config = dict(
    num_hidden_layers=11,
    hidden_size=224,
    router_score='softmax',
    routed_scale=1.5,
    balance_bias=False,
    router_z_loss=0.0001,
    num_key_value_heads=3,
    positions='rope',
    tie_word_embeddings=False,
    init='uniform',
    weight_decay=0.33,
    warmup_steps=492,
    batch_tokens=[65536, 131072, 262144, 524288],
)
Below are experts of layer 2 (counted from 0) of a mixture-of-experts language model. Rows are named router (the router's row for the expert) and show model dimensions 112-167. Each number is 500 + 50 x the weight over its row's rms, rounded and kept within 0 to 999. Numbers have three digits each.
After each expert's rows: "raises" lists some tokens whose logits its average output raises strongly, later layers aside. This comes from a sample of Wikipedia text that the model never trained on.

# expert 115
router:527466443585567511520520561553509462547519509542428490547447446566448451430559533546522428557535543474536483419440573456465468575573513417508545454445502504446479527431
raises: "uel", "ield", "ane", "iel"

# expert 30
router:544456441579594529579553607524406462577533533562416524511459418535465444484532510496496434553502504512539462443508601460484510570544499412495541448472430489442470488409
raises: "av", "ran", "ave"

# expert 96
router:523497444549522528481565558535503470560504549572447551516500493578444433434544499502553451563521532451568444424448572471440505603560481426499586452488499516412480500427
raises: "elf", "ee", "eal"

# expert 76
router:591457435583529506516555563564446440550500537536451506558436489571435430424533578500527466555540574465588440450471563457471438580584477441472568454442490485425504476433
raises: "eek", "ood", "estern", "ays", "ork", "ear"

# expert 79
router:497448437557553559519597564552463447557504554545443533525448447562432423432550527496528446570538529471521477437438563467466444570597512419488549451457493512447473513439
raises: "alf", "ard", "owever", "istor"

# expert 103
router:486429476555525527481570569529515461524499515602377520485426482515439436427555529483495439549517540502518505399499537448480489515539516446536543485542461464442495514469
raises: "que", "q", "nd", "ya"

# expert 41
router:531455465617556530481543558493459478557513502531440489572467447596463409420542534507513471566536539487539470455449512441420508551616522417484553481491483559491467526444
raises: "cess", "cept", "ative"

# expert 104
router:556484483584553527489555530539520505549471523576398477541473529621406364439536529487509470534582518436543501440439537466503486569587495428461523452484532486444515465485
raises: " 193", " 195", " 192", " 194", " 189", " 198"

# expert 73
router:496420439566537553516525581498513458517482487560454471526449499579467459387571550482532448512537489500526487444478547467434517531560526442453507425470502515443532532443
raises: "ce", "ck", "ble", "ched", "ined", "ces"

# expert 3
router:533478435586561508546544545506458493544510462513429510538491441557418429405559567523506437532530484508562488445426581463461443560585500427481531468491514497434477504422
raises: "pp", "ble", "pr"

# expert 61
router:562460435568565525551578562566493444552506508523446543552451451558438428433561543480546470553534534447568461447460571448476448578586507427495584447479518534445507498446
raises: "ribut", "reat", "ract"

# expert 8
router:534445459585544538530567569552466447556494503567427543530459457553448433440536552532518432542540521479566480440444560445436464571570489443479539475451487524448475484428
raises: "ote", "ational", "otes", "ative", "orthern", "ature"

# expert 34
router:504496375569527500526547563455478427516542540514427538498484499594418475459540488571526475592485503497542467402445531440390478519526488418450523490522497466469468551446
raises: "irst", "ee", "oot"

# expert 95
router:565457427587545525501508557529449453582470541546449512532453473581437437419517553498527464561563529444512482405476540474420457541562527412447575437445503523456494525455
raises: "ount", "orn", "usic"

# expert 38
router:565466451516610492480528572548553486555492512562465525548517479596431462444507500487520457526496485481528475382484554428486527537554530455498554461467497509467500532474
raises: "ond", "istory", "alf", "igh"

# expert 17
router:522426468565533524558536570505504445554470526551444497515473517568449427473551532502543483561551544425560490439454559472423500594558507409473535479455503521438500491415
raises: "out", "son", "gr"

# expert 101
router:566439456579530468493519553535512481550464466530421535480421470542429429460555525518528487522539533480497506421468528469409465545558490423475523498496483490444442534507
raises: "00", "0", "%", "9"

# expert 98
router:497382485592521539521516607508456513564507528547420524546466415538486484433581580457499465629603515443522467468444564442489518541572495422425560463459435487436446569449
raises: "er", "er:", "er,", "er.", "ular", "ers"

# expert 32
router:529416455604571523530552566491510516557479537559369510543471481541437453438529470474486450567576536475572450431486569438417470560560527430478504530487500453429468491488
raises: "ble", "lish", "ber"

# expert 49
router:590479465546557458529506542545459477538482515549437496504461484547443460454579515513510459562521530489528445402451544405506457554547493419476528491491512521439489476497
raises: "art", "rom", "arg", "app", "arm", "ar"

# expert 113
router:491454448589521521513558533524496482516504494514428508493451433545477479489548528543524473535553490473521481402488543431456464599580552432476518462482493469400464489491
raises: ",000", "th", "5", "6", "–2", "7"

# expert 5
router:524462436587549517529555617535529463564498466541425531481437459529447436403581556511525477574551523515565461449450571445466441568580517428506582429467521499448508508441
raises: "ital", "ery", "ict"

# expert 52
router:535450434564556541542561582545498463553500503542441532534455473567442431437553550510509441563539553444571470422460560444464461571582490431477558467470492524423493515423
raises: "oint", "ourn", "ones"

# expert 10
router:483462483586526523536546585492457479594505472550419554472522482583428430475550537492567463556507524484517455442473547482456456571620502439484548480488485540402499522483
raises: "@", "able", "#", "eth"

# expert 69
router:512463454577580497535539585549506474589460494590419561524489472558454427459513590531524445564538536505540454435425528444483475577558469444465527502469478507433466491436
raises: "ield", "ront", "ight", "ix", "ast"

# expert 91
router:512430473566581507495525584548505456550506452562408484544418509537439466475552499504453433548526513523564442444468531477479432587612528419466537441456516486452520531459
raises: "ient", "ience", "ched", "ch", "hed", "he"

# expert 43
router:541485443587577489489488590522467460553444499589418487542472499536469427415532521522540402534528490486539492418415509420464461582572480430502578487518505510424495565451
raises: "ary", "uch", "use", "illion", "iam"

# expert 117
router:543464450584568556509537600527451441572529514555434528539443485546445417451559547500531456570578526488563470437444562414453499568586501435503537485473496514405463499494
raises: "rol", "ers.", "ers,"

# expert 83
router:536463379568562511506520591500479458568512509552452524555485482538437431415555542504551420563483520476542517424463534439467461610563480443471586519483529478448499496461
raises: "aster", "pis", "ount", "ilit", "aced", "ission"

# expert 88
router:514443425518532478496513545547450463541490494558366551503498508536407467480551522509517497531516563527516499415426522400497519541594482424456566481447432482435496497505
raises: "ball", "que", "'"

# expert 59
router:525473449579563500514594568517464440561526515560438517531459528537461463428536541515499434550521590458538453426495554443462516580567509416461544463503505511460531483458
raises: "rans", "rench", "rop"

# expert 50
router:542464475569595508508561585504439460606486500511446505504458512631482449394564546533484493580509532443567501389456507450470478564576529447520477470489514526445498544486
raises: "ree", "reet", "rom", "re", "our"

# expert 120
router:495444411518545466503552600499463491555482521537443560496481478601444461474526486561527454605509554497564552427459588473463489574600472431490547435462475505465494489492
raises: "ome", "pe", "que", "hip"

# expert 15
router:514377411550508527527503523515520492503479532529458492543459489548483427467615559445551465548503505506492488387459527447450454580498489363517552444453445550464453528485
raises: "vil", "er,", "ing,", "s)"

# expert 0
router:528463452559570536495521537507467501548474481574484479528477513525489462439571528496469414585505520450541449382433572430436441529583438480513491497415520518458450521508
raises: "ana", "',", "'"

# expert 40
router:567494493575538493544554549506494457523471520537455566555481461568495488421525551527523461573498511502551455439422569500468457544610524420506508467503483538464462530466
raises: "ide", "eg", "otes", "inal"

# expert 60
router:514472454567553508526529586526484442570456503523406514525475461586439436439543516544492469556519557462543486446466549445485496616583517407494553482460484492393497506461
raises: "ook", "ities", "ourt", "ouncil"

# expert 28
router:483465435571536525535517555538475474630476490567416496522502450596437444439519529520482497605517529483555535439474517427419478512594457421482561457488507475510459495494
raises: "co", "$", "que"